config.yaml
d_expert: 112
activation: "gelu"
n_kv_head: 2
positions: "alibi"
Below are experts of layer 4 (counted from 0) of a mixture-of-experts language model. Rows are named router (the router's row for the expert), up (a neuron's input weights, with its number), down (a neuron's output weights, with its number) and show model dimensions 0-127. Each number is 500 + 25 x the weight over its row's rms, rounded and kept within 0 to 999. Numbers have three digits each.
Before each expert's rows: a language model's description of what the expert responds to. This comes from a sample of Wikipedia text that the model never trained on.

# expert 30
Description: Prefix pieces, per. Word-initial pieces opening longer words, such as con, per, j, mon, sub (per capita, conclusions), plus adverbs like just, once, still.
router:516498510455494513513471513467532478471491484515465466513429506520502514465493475552515529491507492538521487516536492502492489518499501498518537498548445500490485525514480487524515457502463462495445537501490496512482505532540517507463502503480507489542495481520477497460508556524508523490512456470473526522535494493507523511490534491507500478483458486547510525497473508527471486441525
up0:524528471515523511454540491467509507472468459502497515511498477494513496523518491480499476483496478522493537495501522502439464488515507526471513501490502457503520508443504506507548492491471512451503482507481529477497448522454493473509471541546522524486519525460529515505531525516481482467468488478473498510489500511500510585472520479478539545538497508502503495537479516495540524482508
down0:520519531499544506482500514487513510488541494517487485525559449521505498524506447533488516482511470452441467466509485470514511498462500509493477458478486506480537521500540439483525515541520502509506499510512467519468509520456490501523504502481505511468537523516492538539508483486518535476455459474506471516524466476517540495500485490500510486503495553470545521481503480504492485479533
up1:529508470511478488494497467487512489508473514519529474510525515553499477548471529519486476519506457518501443470485512478447502486502456474517516541534503515486490530464497459532508515502462495526474489506475466473499528549513487505506480482516565500502515461459495550525518501538507569465493484474520513523502514476463527491532512488468504483523477483488521515513474502501459506483491
down1:486521490459475447516523457488451510497533504519496535532483488528508510451491475543497508495516494516490510528507506487508490507528460485489534514487480525483494460503474454472511468511486464564484497496493481503525500521495480568460513518505465519534472479489506476529484485503496524505527542509527485493492506472520502483473453458501526501515506514513489508534530487537493496525587
up2:481494499498519443539479480488476512575497515542492535496514478493468520502469522488513502505505499532482480563492530474506515493500509506476561535470518488533516474497533515531468486524480495513473488525500448457500506506548512508503527488477457461452488546532519491515463511480508472505481492526509514471506515464533513516510495476501496522517472553508537507471491538465499502498471
down2:475502449468512487528498476489471519512513518538472485499509511496532529457501513516487504487473510517496477507529481493567476494472525525479448534503515510488519486447507535491483489509512475510542514536480484515473485509521468512505502526466523495470511491506488494529501528501506516515539458496490528458433508500493542510474556506471526522504485501514492503439463449523526472554508
up3:470532495504532510491506433517509532503491513494508482487456505465487523500465534498553520499499488536533514524466501472511458488524535522502511462525534491495482489450532512520508478494509482505508477518487533514452467477551475525497483514525515500522522533503463497484473464460489449476503548436526495540485479505529528499532488525496492518526464534496502511484508521516511523490463
down3:487469508502531574538500509444492514475551499523482478473480474504464490469490512563479497499508502499500522519529481473477492508498465470475535481549483513470507464521490497485530480459534485513518489513460460526480490509492508527500452503569519483491539529467522525515480532495479494513527477506530496511505467512542504536495503475513461505463488470486533507521478476506517514515518
up4:472499494510455489542520490528503509506526493505534531521490491505537488486474466499512536470500502501458539500486482478506490475504489479474515516510546502457468439456514474528485522519489533475508489521467579506536520504505530426474564489514502516469518526482487509501487499475473503489481449553550494502506519472504499508497477470508507540499505515504480521467505503475529494492499
down4:522547524537517488453525510562503499469468515505509505487527516518531488528524493510476495497494509489501443426464500534504462472501484476463533509519514502541498504499475500508503517472442504464491506455472526518524494502555552530475501530519485454476514496514483476495499521498480491473535517514528523487493505483510470517499497494530491536524525501456505475479493433519492501506504
up5:522506483504483540464528476494492515483460484511510525497462536474498479528525513493478484498477489499542526503487462504503484463487520517508470471498502555501512423489538495530506507489504535499532507464485477545493494476489527484535498525532561491483535506481518540477483499498473496540505488528498500489498505496505449481519486544488485525477531461506545518465478485457476436526486
down5:461523507529514452493464487518548480466507514494457476474451512580536491501534530506485518505478514529534475495515513497491493507489502511535506527493496534465475484533496522489479480443497494463470492477470491507497505518471527516529471483508525475517533487471522521524532514517536516500514445482435476477490506501497520447507529504497509489491464533512492496489536489496515542527528
up6:492461487532468461497521496475467501488499488523497538547554493512540489498502557526536465530471477534489510493464490472531482511551503490519482476486482485473509491484477491475474493478542528470494533497479448495516527504519512478459529468514496488477503486535508472473505516517482528502535462532496510521486489471500481544520525544493521494518456546514494443516460505469524500513495
down6:540469543480555453523458517503500459538503467534533494487473507514524548470472481507546526477512492485501515485450501518473495466527514519502504472487476534489522495517480542503507499485504527505494487518523501522476496473548480453467505491503502542508486497495532485503506495534463519506529521488480520478436470504509517473497528510443527505468472495543520510537464506498483483511472
up7:475512479522461499448521489501491511464458491489506486530499519505467519531496531496454456484548474482505488527476542522483490528479535507516510511466525514509509541501476487500513528528476553466468476520550484476518528464485520511501493434471468523483451489491529491525479528509495527494498536454490516517505551493481512502514476475516534538527490488516484479506500504454532513527503
down7:470499490539487467486505516531527498478517489517477514463475495490538479478506537477520476501521501515477514524499549507472506504517460487490518519474497508506501533452488523503521532518447449534570513470473514535535538492521491480508497483544477489543473483449516512511450527517459490503508501475498465519468535509471465502486520471558470498511509510463509496505516469483517535501493
up8:499479452542488522532518526531492485485510468531509542501473542497465503498553526518501491470487506482487513484494523526523547537498515482478457508518523506533586470534488498480469492549501501541527530475489502506497469476537513486503541501500467486467493469535476497482489472501517463528505498511492468523512468508476437521523470495512511476481466497479493485482486466519520501528477
down8:508487506479507488535489532491505503476502508510492487468512503518486512503499493522536514524503491481488569488518517512510544526518520539471500437554540538492513512532486490507463509505485516503493527484536507492443512505500495465496519482459457523477488462550487544485549432482485490551478459507484523481523452492514502494518485507490478502452466520485489504512473473502465488535515
up9:483508494509489475551526499491481496479512526476483515519511522489467506489496511520490539524543482522494516475524550519498518493484498453474532501507500459533474497492506498532497497523476537468491490532495516478533487502461550478516451539495497473441444489517454497494482511507466527499487485469500485518501535456487533551496512464490515531452507460499508473495542491494497524452546
down9:465496528486541500492526526454497496488516467479485506480494459515516516475497541478512503531505510466482474481502527495495483494472510531493508517502487492515492524546460482466475498469477533519495496498484576549454496477501524507465507539514507495461494415487494510495521495490501499517448494509534469532546515484503509524490475490504580494534494510504479521534518500498474524492538
up10:481529529473477531516494493503466547512488449544460539461506484522468495541519472516504481507489489482515513540479534482465493480523541455501476532506534495515476507471463480496503532537472474529536486501476484489499456503516547499512492522538517506492524530493522498493487453548541514464487490493490513535498494450493507519531496500468545476481491500499461507511452512461519494480484
down10:532508516487522495507496490490489564503417555534502533494487496517498515495489498494517517537487499499509513483432510506499506479496479488535443503488494450481515490474506489492555468498479495486484493535517499481478458508542490530494550525532516501523532500540498495487438457498486501541471472457521504534505463531499495507485497528494492478498512529506518472472536533519485487504476
up11:451523489483509510438488498500533567512548460491512494498501475508493469512510491498487482471482486467520546528487564485490534517528476491499514526486497501511499534521505517494511526537452493446517461499506525514503479472478468522504472473542474522515474506472526476526502488504485497494504528520541493509467523458463529536507464489531518471561512481511489492502481537470492476513486
down11:472487511486524492532468495430519500500479514520483477493494476463515538541567495525509540509508491470527524500495514489508534474524492478456481471500524516516499550503493541515542522509540497516502532472527499496506485478544489457518517495513491526531460481506447479491491490495471487465459478492490515492475555495446469546507495509470515495510512522466503505489534536466472496520480
up12:473513502489466508526526463525547496494521467501479508496499478497471516489474497484500469484547456489539518538515463477496467472544518516472496542506533467475518480534500504517540519557485487512499482465487545440515495492490500507497493546517539519500529479469528501457505494534502525452535518498460498530484527518503484507466489539454492498505517451507481501502473528466500491526480
down12:494513503515489519504484464609506535516507473502535509494462512485479539503510519469492517514480471510489481511504509477523500491514536530500456493521458480500517505520491513510506528475459532503504505477476474531471504482490469487488509505505512499493502465505549498486480398519492503526491491498517488535504528444523536509505520524526459526486511500517446504497493477534497452489496
up13:508508510454531483519507527505552453471537491526519537503483449452483491509505501521488538456558526495493504513482523505474497547534491464484512555518516478489482463540516525467489506531453495485518525489515534447524465495473474507521489502521500483485483512507515516489497490484462479511476477507498483500533533546500490488484485486502478502480471522505572482461487528476507487471497
down13:504522517449472538535482511485481513523497476507502543497540484520525502475482512493527548481504464480494545523478492507524489527531503484527531510489482496508528473535483463508442481566509547501494485519540454476489515484531508524499474491488524464520524504462506488537489499490486477507500475454483462472526529512489501507470484574482519517508471445492473506496504474489508473481509
up14:543554514511526513525507470488521505471520487539508460481527492519516453527530473464473501520483487499545518470461510524457528452528490449530478523520499441483465508518518469500494491497449520463542511470498510572485503516459484478506480510518497526518495540514472525473512478519459494482463473498521492508510524499491477499485496513500501539511542502511491488495511467482479524497519
down14:522487499534480455499509506514505503484498481558490487465487462535524501491549521497498479516473510486469473515442499491508470531449503552502477491508505494461465520496511512502534506510517478577500492452506508495499494499497489523562520499498501495516533511500499508495513518561486512501427481531496493479520469481521528510500439519494482551519452496489487472529488510487473503519504
up15:443508479534490497485525481496509519513516456500518515480544434464480531525503503528494461533500539481488502508480517499535504476538511496484471481498499504534512505525525503476496492499526530499531487475535468482503509450466545517540434461491466518491472513505479505476492515484439515515552502523511466521479490471491528461523502496535489503480530502477526465497505533524489484531534
down15:468503489495452512454450493499497510476485527481480498480518521524486505508485501458451465467450473484482481494463523505509502516525510541482498549517480477506478514497517504482470497502533485505519489505477495503518516547450505459568492483497473487495497491506521514546526461500542507515532518559519491503477472555493534508483541505490522500522486553488520538480498522494537473518469
up16:473475486498481507503507496535495506518481507524493508492528529518519535465518556486498518517502510508537533523443521494515475532476529423497451492494514505516473475534504527505475528481478502485517482499520535478524494498463484501528516487533439509495523464482450498510503486557493495481479511485495508513513505494469469503521509547449446500480552477442512499523511517515461476502502
down16:459481476467506458500467489534493485487508498537520501547511491501513493508488490515543461444480477504485518543511457450489471454487529496489496512507532478512513467442524509516504524534477504484561482510523530470481491503511491509506504515546474499512522476535485485500495534556479478530515522552515472479472478512490450503488496507501540483486534481463496487514544493513523536518483
up17:462502481500504483504516497479506494493498464489557519496484514497476491541489456500481433480451512500507487533457522511471505518526478515496541506507499525526546447488514529502519484489518518505494494467518514466509480498547480549515453540471526477485485534509496483471494535481504455532522517499551502542534499505482451505576508509510518477519453486519505482495512486491499519505495
down17:536505512474525511487497539512561513502516519480511464514468506514518504476491515553541501481509490482495487457475493474532461518482515484515531517498489547438513463521500512517497507521491482455476484464442503448491514501492497518480572471519499503524481524485495504485490502477516535479501482480457465493519506522529480518486540523514524454513494462505479529485485557469531482509514
up18:476485552461509518421464503506509567483519480502507486520501460517524476537491510496477472483542474504507535478472520459520520540554513480484461517512542474506485527511509468498517526526506509480508470535500483514495473519494469522496487494547490524509524444497545512506508518498489487437516509510532500523468494499463461515515524519487520512511471508475521505498467534495518486479495
down18:492538521490564525528452492505482513523477484478518482484483502502556491554524524531512503512545480501477482537484543478517517507511485571536467493541522482519502485489486493439517491551512498503498467493517517519512478471480469484494484496512447500468510503499514514484470503513442462510500503443490527486500495448443501483514500499530485469517503502476500523509475498524507500511495
up19:480511515447431469478576518502470473563511528465542507487474495528511493527481474487499466499506532508504469488504504506502484495519550530514497535501514523488502516458510471477496504489483514498479455481541510507495495478518515493497527501461509499502520522432501483534539506484526476464446530529530470504471528511502514505488523502508496491503445545511523495471501497514479516485482
down19:484472505487456474508490477510497520584496524488479506480525506504456487507455527478518499515458491460554494483520484478514464500495502528508519508501474459509514522506508489489516518511545556533468492454470483502497476468478497503518518531513509452468480481495507486480500544500516471494498516528520519481505494503487524519489527530467464559452540486506505533520556499486476522476536
up20:492504534474505496476471478493488478485509467497577494516464509476476433500554492489449511488522489472511488506482522517534540486508511521464529520489473477492477481543546526508503489515507500477475533497534478505547505487482500537486511517477537493509459494537491478457505478457470461522469531509497524504521526500487520470534516485530496468518507477554522478485542504477496522477508
down20:514487469468553480524455511425500492484489513513500469504533495515465492503526499535498533538518484497473488465492446514519493527452479542507521491495523531498502484507519505539515500533474505466465494521550505525458514517515520519476514515492498491475478521483500459451500518504530504549495521460483493519532461497532514495519515555517508492475515496499536517508468477481475477464454
up21:493482483469483465481511490448477465463516529520493500517525496464540532468519529532524509516491530534476507525515478511506512510517489490475561506492460523513512519534505486532475507474538505479507542513483477472504490493447507464505490503527518489488490466478482529453508506496462542522526449535485473487503524531482482506503537495466452503472505523489477439551483493516536478507518
down21:533451497498493530518539479520500523499504530522519510489484507499508494547450480457495499496470533526453424481457499514495530449501504497485490507490515480542500496512478521468545462452508515526517480500477516464482513522573502491486479476527527535514532498479523479513496503464491523542523491507498495533543507467493475510492516476518512502501519498523469504477526517474514482536454
up22:468485485503512436486528482520494493483476526521528532493540559496496497499482555488495511465507522478465524490491513531512502499520485503505582514464542482494522516484532522483495498447481516501480462499516530520528528457440459523493495498514521460488474503490520535479462490513470520547485505477506459463500504504510496501463471521511479492527509507517497509484556527481522513513510
down22:492504493453511490462494505510485499510464510510512488491465473506452512492519506426485497448514517513532523469509490520527463528507520512515483553503460503519468510472527477495525550532483474526504534445523473494487494480497464514515503504504529510512507519506464571485521445483520506496545526499477486462484509522463526514487510514487511498513538541531525473473544487510494507471478
up23:542496473548500446462483477518457470525494506506536505515497503527548472507502523519467451526484503540510461482438497492516542502499516494531509507514493515475493503539488466539486480514456509495498503488484480538515539522531486464485533481483528478479509449492508520507517546490476518478491476513531501533513505469509486480527530510467506499468497564499517501518478479542482522464504
down23:486529502457516473524493501504463514507507507484458526520484495514509555529495488523546490477479512481494554499500480537508529522495478521507481501549451473516483535526518483478526493446474487519502478492542540504499525480522495533449482500458477460486481529554476500500485458509463515508550543492487517521514495486526497495482504522492495458458504547478491489509482469472498511459528
up24:494466454503487499523537503496492482470526468503532489509489535491501485485485454505533509512520461531476473488509511502495485523500552468509448472544514486511489450477521584510524501493482499539485508482468491516493464498529493429524507491506515534474496525495518474508470506526467522488495516498556510543501499541468449507500513502454478503492517500514496485478530481511447493514507
down24:495517450519472481499495489515505531500522540557503500506497535507476492511517500514505491443506464476497495487546505456498487526470470502525476541527471464532530488474495527435507497523511486483496488478498518494476500501489503518490501507499498454482447533502541561502514501492500492461501544500527538519501464492518481495459428508522506514475510445480517537504510534515547497500509
up25:468481520502500479518496460481482509560458484541533537489533505506486475502499489495474489504457504486475529488475512504462547480490502520503462480512503517535509460511507454530446522503459530532505512520468464489515489490490534506470539514504508484479450538506497493483545502502523500503532494558493546559497517505466527521512503479468506494460555514511502483505470492520479502508464
down25:485452470501490530514499490452524510511537516520506507491520535526441441485496462472503480484476545515501516481488532524488531503492463484478487499453485498511507478499498486497488470537566474499516463536490452486483505522466535530498490512475475493499524527470494501515482484511482495520496497547522504520528456514544566520493532505526502468514467537503505503501495490510549490505454
up26:491510450497476535547544498503475551505465528509508484475492530504478503524520520485499512494490505485493536468455528502484475496487529473510450475491489445479472467530506537484502529495490484482499506478480493509542503521484511513507521501531512510474466496473462496484480526515467444556497478534503485524513517488524479462539513524472536527455539451542543510483524514488500483486517
down26:499502492465474492507534486527480499547554485501473511520507493482532502521493496456474477511469531520518514491516488502502510496494506447545499540508506548514478524478488523520463496456536486447527487470499455506484487524474553487515528513527507546490489491485507501447488532503483537479494500506491535503515483519519459475509520501545460506492475482527536469481461541501437478507516
up27:475458501515519495545501512473489499504487489506507483531476488496559472503507514525545502505541484482502467477520485501486506504528508524500547508510483502535529476515474463566480496505470488481470481469486422494490505523534510556458509541473515465513507448462498492476508519510486479503483494522496521528504484533475473502499536466512510458530466484531536485523508485475490548496467
down27:550505506542528555549465481521507493510497541534472490481497494579467508527514477538482542517505503492455505556547507432495516477500502497477466483495442473511514505482472501499496510516480473506471499534532487509471497496546498512464508477482490445487526480510511486512527536511500487523498489485508543478489493464507492453483510465533501490516506510493506501519481481473489503493486
up28:448541505435538483473489520480486552458540448506503532540483525526495506518487529519511500475479521494484504504522538491499485510502496515458526508502506521517510506523451530560490498494492467468529520500515515488525448472455489523471468514529534507503476526455488503456493470490445521468511478532509512524482510525471509532471525505471501464500483506495514477509505517487504523490504
down28:500445542468471501496473447529490510478489514501480474499505534501468532578470483502513525533469499480462481510475492511477501495496496545490531495507546476506500529469442491480507490472500515538500480485476500504485541520534457530503513527545496490524518457503542470475478499513518492501510513477483495541508530474514514481510467476502536510447531510544511507468509505528521525474500
up29:488504468492496485496478488489473525502544484514508532513494510519490451535526481493463483490453530461528524468505496485503512490491498488510498523518564481464455511459457520528511509549480500507505486509490521527508507528481534524459482521553496507507470543469543480526499475480499509467473544558494486516506496513446536475505512484517533485493462482493518488533478499458465540496483
down29:496507488464458519517475476490532503473557524508453510494493528509500497490496525516520484527474472476506496494472483496521549493487471537458501508501528505494488461441478516502536453489516541481489513504497529484500477483492518535488497488574500445551464518547499492507544511496528472474527536543495467506528455522495506476469474491516502481467489496491520505521514511513466538515489
up30:486516490554486505571517522471486504500490492525532501523502485529476517529487467471479489518501522537468492510470501507500489462504514497491503517460534486505493502434514527496520501536490520483528473483540553474529503502504503479524465556525473506467486533473548509483524461486498513521501518542519487493518488497487534496476475500448484525524452485489474471520512524444489526523460
down30:499499518497496518499513492523537480519457477473518495523517487499466489513504512487524504547479495471519518450496474503484497511531508537522438480482517484491472490499575557458513505534520467473500491493522502498536480512550478437538491494478501509468517469503465499502486513501459518549556473523509541491504497498489509510502506482446466496522489550476480479498478511523465507525494
up31:508459498497465485478518465472489482549495489524491508501476527499476475515491497539522489526539469520496507485544448537534490511486519519501496518502479542516514503501492466508449512510520466516526521506529468441494494476521527498501543511474524506490505491497522476493533478500538528538514555506473532489480527485511496506485465538485503508545526494501525452480453504468533455528445
down31:504482450470481492492531503493475534510472482524460490513506461473491539503526482477503514482508478522511478491516482447508516484489541542484500506482452485526497514487493534497470516537535478584496485511511504469518504518542509534504486514493518532512471478538465519440515504494514520512488492455488555530450482528516507505497486503508485527519480524546461467529479519476478491500470
up32:499495510502503496439499527485464505491564514499505529481531480473517477499524478519508516523526464537428516480495527489512459519483546452512472529504473503502514498514547471542500512504480492520520487513469510510534469497511479471569527507510517527510486540487537483480495496508475494501525543510519486488486461512482453488464471522480513478527471515504522456466494495491511454468513
down32:505530530494513514492463495505445490490503481513511521510501465497505502463511519462543529482536484550493536508499488501496506528462556469527513510530498484510499525475479466482514524518509465477509480517539501509495483499511515473540486484555505477498434540509556473484464501495503508464503543470527542461482527497484552454469487525493511473501489467469510505512487521486499453477492
up33:495496412508505522503488510523498487472519534444496506505543521505519497447510504530526472472491497516484518470472477540477528519528529499511464488529501514520514507529471508509455485506529513539516582461465464503482547528472487494504466519502478505484503511491497515511522472567504500521502463498498490475491500531486473508495508517491481466484477514491482489550471509507452500490518
down33:571540491496500504459506492509523499544512485491480512512510484487508495531455555500547489512484496540517497548505526501506475503508472538514455474482474549529525456478491495490516451466495499466479539481492495522462498505537480453522508509488479494533523498451506515505542507506481468533465488550539504487529528505510503447497501496498475485480515503478471506504460479469483506525503
up34:485488480507473512480561509477482532496528483488525501505472475486507495505515521477469493497545498515540507477490535513478515471486497501469533522493523518539511559501493515461435501500485499491518538501528488465552442514502430539486472497471454528474500488526490536514531495532465454501508526487478511471493502546520473523523487515485499518511476523497506497473470502474470542499516
down34:504511553484495530478488508491494522519502502444510542510495546493483507511482498466517498471502526479463472503525472517452497482551497477505515526448503513545487493538490458443491495512518509447466533497501504527464544542485474529483488533492497519497505545444539502470530477498497497486492512495510451499491504480516535481507535529518509496457522506485506528448517520488486501485533
up35:492521508542492471440500490465558482480531505458509499531500522456558494531524538513520470498546512485445492518504528508481512482499500508496542540509485535508484504528486508560478494472527503425516483465493492493504523512457478500476471494528515525488467476475481509509547520530475522502519492495495504476500503496499475540505478513507462490522458463500497480525497529490515473510474
down35:528464522495494511508507494511505505495507531486517463462502492542492479526503524458467524473496565517501507565526517518462509490471469464479491470484500500496524496467439515510453526473518526555506478493492517504510459518524479489474493523503497464475534478492521494510507557510492495514517471531518486492491453538484522456499493498494530489548564478484528464509512508491460507515480
up36:477498518491532471531533466509493492462508473487522533471526524458476479511481515490509465539484473519491455480475483461496510527487456471530525555537505527509458520498527508515494503498495538417482490526526505512506531454526524499506487451480566508515510516490457497537504541492527498490540500520542509468509495500469494511485491482470491499508488504503486487495468491533536473498488
down36:493474516507485488467497520471541518489501470518500475510469523494513510464532478531471478519558479525526498446446485528513480489497491501527452525507516492479487538515496490525491485517523516450478496496484475469531537492490566515467515514513464492558502482478495448500513523485497477507505511508496544503509477502533479543547490507516501521487529498476459440525487548489525501481484
up37:514491495519509492504509516480513536525512508531498472515447454500511480510487483453503523464470514470546485506491490502482468506507498528501480519508522516472512540493486511505484506491496479510554494452501486448491437557477467520502502570485467510497517510466513551498527449542496502477497454508490522480497541493513527498490502522498464552516542498489494493518452529457514515497494
down37:516494507501469485496521521515509504520522561497502533490464445494524475495489500515548485489507471482488450501473511507507509491543499516483534478480463493459512538519500500460490445509523487460566525489525504501476497514473527481523527473514529500484534513478550497513470471492529490465534478527491489509526486494449488505453560498470470542519511525497492543518465487482511483504482
up38:522462514485514485504522504537498501527506506502472536446473537499510510513477528490505452521494485502541521502492481502522475515488516495507489497536499546521471461463454512495485515529496461536519533480480509471497488455499523503530513496520501540474512514490504491534505471553549511486517489552484462512459497444515482529522490528467499508482551467478458492511499522470461489509443
down38:520518500527514486504487520513509532477517532479501482525512485453463478480475535522463479499481506477501489469515486488491502505507502466465454526497578516532459480489507467547542486502478501481509515494482496477487522568527477493508466520495498484541510500539495455469525527476518508490514506477467455485480443497539480472544499536518500509474472504500538506521522518524540535480499
up39:478504489498511478462481521494488498499529526485500504513511497479483490574495497506473507514537523516471473480504548523517532510483501484498522529492541550472512523513491500513471523529519527469507484490528507468507500501456531533499460492507496515494509503464518495530461480474472528462526523484490477459509490550484468475489464500561489510564451454458525490498496517454526509530471
down39:481464505483497478530528506503471489495493478508543523476473473495482457469477509491500427497541507507520504534493500515471521493503514506467458523473461537552493493494574497502507500461554518476571486481505530494496487487474517446530512463521504516496521495505522535525496496488510521477519524513528468523485511524493500462493448518513505503503465471496541517457474502516518505498512
up40:494517488513487532483527486458517527551469489512507496501449538486478520537496489502482550475489474486551507511513475541503523486516502489486454537473508478467495528518532500510480511499551503513511552487514443462533502512482476525514525496490519479489512476556545506507510498466496484502471448443447506491495526501514504486460471498513498533508444487517514484472486477471505490490502
down40:473479478465513518509468507476456526508483565495516533512508497505483491498490489505503488490539467449526488511541514505534526500482454493501441492486515513507517476531538568496524513490537487529518471524549502540491487505521483475494543479479476515506522494498505475494465521511468475526515482508460504483475489494515550518483475431531483518477476554514528500488478472494474511485480
up41:490507510485511460533524485483517460517502500488515547469514493469462504446515501468494456474489479535504504502491497497498526549508466519449495480467500469553524465499526532533501495517509552543461492526516468489550459472498495497479503535496510512488479479495502474493503538489509486500525520557499484526501499484493461529555537491512506502492459468521515501472559494501466504489519
down41:512522528479482491499475488481562497544495483492477508508450503493494497481533493501461540538508518506484481456469513474515537511511489528475525518461518511512528470483487498468486468510519531485493497553496455473471536499486520507491498503475495547547457471512533538504508469494514492546493493477488487497520481535508521477448541502487519526517531473457502502450565489522508477495520
up42:453458512514505503567495511560478518482498519484485505453550504469491456492481507485510506501510530525481514522466501519506487519551528511512514488524501457494492456504527474533515515526491513528499491506488458471481532495469491494514526527481488481516508496533451479504463461493493500446501559546507480502476492479512451511521489487531488547482541489523492500472503542481465509494514
down42:512558497534510457478532497520506475510529466518490471501515504491501509464524447479464513495508466476510492524500520495460523477502536527498502497449472520558501504477492503538530516513512519473514537486536491538495524519503494508455531480519487536472498512488510481504467509545480519509486511467511502500501525419478521421516473473519488520475522497505490533504494465493476486487535
up43:496455523492504500535494487483464528487465470511507470504501499487451506487481512507525540515507492497531512555537483495512481486482520477514492479493521458503505497523525519496503515559485513509460542480467475502501504446480513556520519470499471458501531515515461451477466500515482467520513529489451524528492516539477510545523490518473513550531475484529488533453476500498507480490467
down43:525504472518500486516501530518462520493502505510527493489507513488488478488539487463504582485493462491537475519502511480501499493504510456543428518512487487499504518484505493495504504486492540482527517470466491546450483474487493442476494507506529531536464515496482471505498547460513482511505543512524513532500478571538497512497497449499480510475525501473485485547487472531521496515477
up44:490506505515502494487502502498519494514549555555562460527526511538499486490504474483482498500461534484512471486492519519536499514502522538472558489495493523478457506482458549482490512504470510494517490511518562470511494493477479447503548476510501514469498484505506505507520482492452472513433442514529489518473500516486528513487467512464525515502526492472491472522492486479504526521467
down44:459490486516518497489568535486505470493522495536553512494502515494503550473515497481507529477510467511504507500501522488479490520469544478474511526495500533520540488513527488454498501452506544500515509520508485484459489478457458495468493485523508523459511474496477486532534488472534496523514522505494488495516488537511535524519461459453525466512528471492471465547449477513507500520459
up45:487475517457508488488540488520493504529478523497501534485505524488482521492507537516500492480510487546534492455488460504520541498519513475460517494466475503523525500534495488469501511488526516559521486522488468491521451483492522517511540515457504460479484466507492495472501526514465503504512501500490508520451502442478433515512528526501542485488475524513511460477531512577496467492539
down45:456499506483475473518471504519537520520481515519482507455477478518476480485527447463497531528475526491477511526491529516469497497495512501527554491512437532481500525510490487437575465520484525460517467519459490519553498492510528501489518468479515489502505534469475544512519500474474525493503460498512491534522500504492488522482486536525495553495497501510504494469528537491480512480517
up46:466537475542469523493502455506479543508514492490501526488517483480453496521521452508460486478469478486513493574469549534465504459534500515498505495525529493505503524450537478509530507526505513455503452481466500518495495498544485494520495513512517508483506531479503478512443518505527485511525504488460490459495551474515470515526529490518485492550476526494483488492474509492542495497483
down46:487506503513462501505498488489482495471483501467516512454532510516500535489486485490528508447501496505534525478520471541510484488532522489452520469508519485472508485522529463530515485522516502474509426534509529437517424479494498527470477531466482496461490490478495472505493530494526473536525484482500516519530536525530526547482507558490491502507519558509491496512484496472510471510509
up47:489497549483481501510518491484530494555520502505526512534472538491527479510508499483480509478578515514519500480548477523489528463509492520497515502511517482486519493517493529484511514489513482531510512462488513475495489487497523512527474488477526515502457479507504516507531484525448529471452545441484485499468512462439508498466485528513469513525508501452525471482538540461455495520472
down47:477508497488492469469514513519509496505467477493533507490477496501507493540486528537528519479509517486462506495515466510445519487500482471532476510503474492489559546499476483526497512501525489502438500508517536486559504483507533482522488504514501505513480479427543504473474521532481478510522458499473552510488508525467508517482489539509475531476512509465491564463508506449543493508475
up48:492537503466515545459507497474519496523488471513524525494491499453497501491542495470477483484522504460503480496500525504478522516478490470453538545492528508532551538553507490533485501482474534483522433490492507531520469491510476554517505550504503496501485498489494458471515534512551521493477502446492502512486521513470517513482464510483497465511493514502508541515494478505456446516482
down48:525515490514475482523493505508504501535479477465512529497526471517504538525452496491485577529500432491468510501506485522516493469514522502469474502483511496524513472560526495515493513530493469531461455511525495531487493501515459513490475497530517474542503529510462481480500482500451533503491519525479501483474518442521485482481485506434534508491523532509492507479481458511518548514516
up49:488473511472489470503517516485502491544487520537509477469483490478534486520499504513473527487482489531507551506496493538471483497505539482553510475472507491473478500541490448450496515525523500540517537509494487460540477531466485490529496481523511479511509496526478527540506458486431481524505485465451480494497501499501482478528501544549463537472492515507512456471519487498521454499491
down49:468531508441499530485441530463510519481478518495497507487480492517502553480488476504478509543528471512493564496470495523485505506487488518522497515489454541521487506521506513483475544475451499542526537509538479466499527514447481524531480507464496460529530476518523493500465524514487461528477508480497511509459521522500463451537500489519499475474500503514515493524487489510505500551500
up50:467525494504465544494544496514510543455565490454490488508492540497510521518502522511473528480550491513510499481518534506509492515543551446497515509470521438459469548516497536474503503522464509490512486498516524513489499483460493484502500471495531480484487483470510507520470516522466538464486528492489498520486516451514532507473474534464503474458488504489469497488486506508525485493540
down50:493490482542508537532476500489504487491510470544484476505440491477510512487495517461548530507479491519472503546488539519520497540512473496556464526472519470490500500450507539464491472503478504512500497467530501517518512486520488518476527495480475481476500516476511531508490460489452526458490498493533530481506544495491467499518518438509524516473484566526454511507456494513505514515517
up51:513483480475497463478523464486473514458520530470513543495523516525538448540521558480475503508490492530514520485451487506452511475483494490496460484463530514476488541499468475492476500506479547476511501524453473542487491512465483489458524483513513507503531528526502527551509462501463482466487505506466513525469487507502514507529508523519485550489520540501503470552497499516494519491520
down51:527539486477515517515489484515471505475515506498523516475474501514494524499527505553514540521478471463539507509466495448498506494430530489507513463504523515496486545467461478478502522535499494527516513465497523540491503464476495480462472511483494520493492520548477502465478481499510491492483514561528483554459509478465518490531512530509462442530486490474484529517485496535496507509540
up52:497501511513497533515512511509492471481536499520486542465543500481522453563482540480485498491541482527518513500481492537488490549516528512482472504517508481471477446499518487494492495520449528485498493479513534508477524505487472499496515559494508487458483537482498583520475501511461497462469500515486553494475507522534492509491495530485462507491539477494526493487543463484499473465499
down52:525485535549525497526498492528532433481531500493508543504506458491492503518539477516467539484495521507513470477563510502497496490490523503498520512487495554472502452533484492513474511531515513517459505497521501485466530531524513504470491474516499490540453527486523525491543497499488504525442485473515495481528452526499493536516472485529498458479491494495483438478494456501472483492481
up53:501500551512471469493540500491529480490525462508467498477534493533503480512483484503511489499497515489476483514495504485543490530528500480485516533523515476498486500526468533525489481517484477482539510507475563420486517476463473477513472515542492516486488544485513475494505490559483549492504512478515459547472502470481539536502524492501542465517488493485547475511463513457517523501483
down53:516444532511494499516502521452502490530489509474521543497490554510494513515553537487494509549522475495492494490503507512511558437502501503490496494527479519453501474502490493510496518504475529476483475503528491507480501517476521462511489535477483498476478473473490515469523497478524525498456506454505479525554448479530505491516533543519539468475427506504495508457515505484485487508533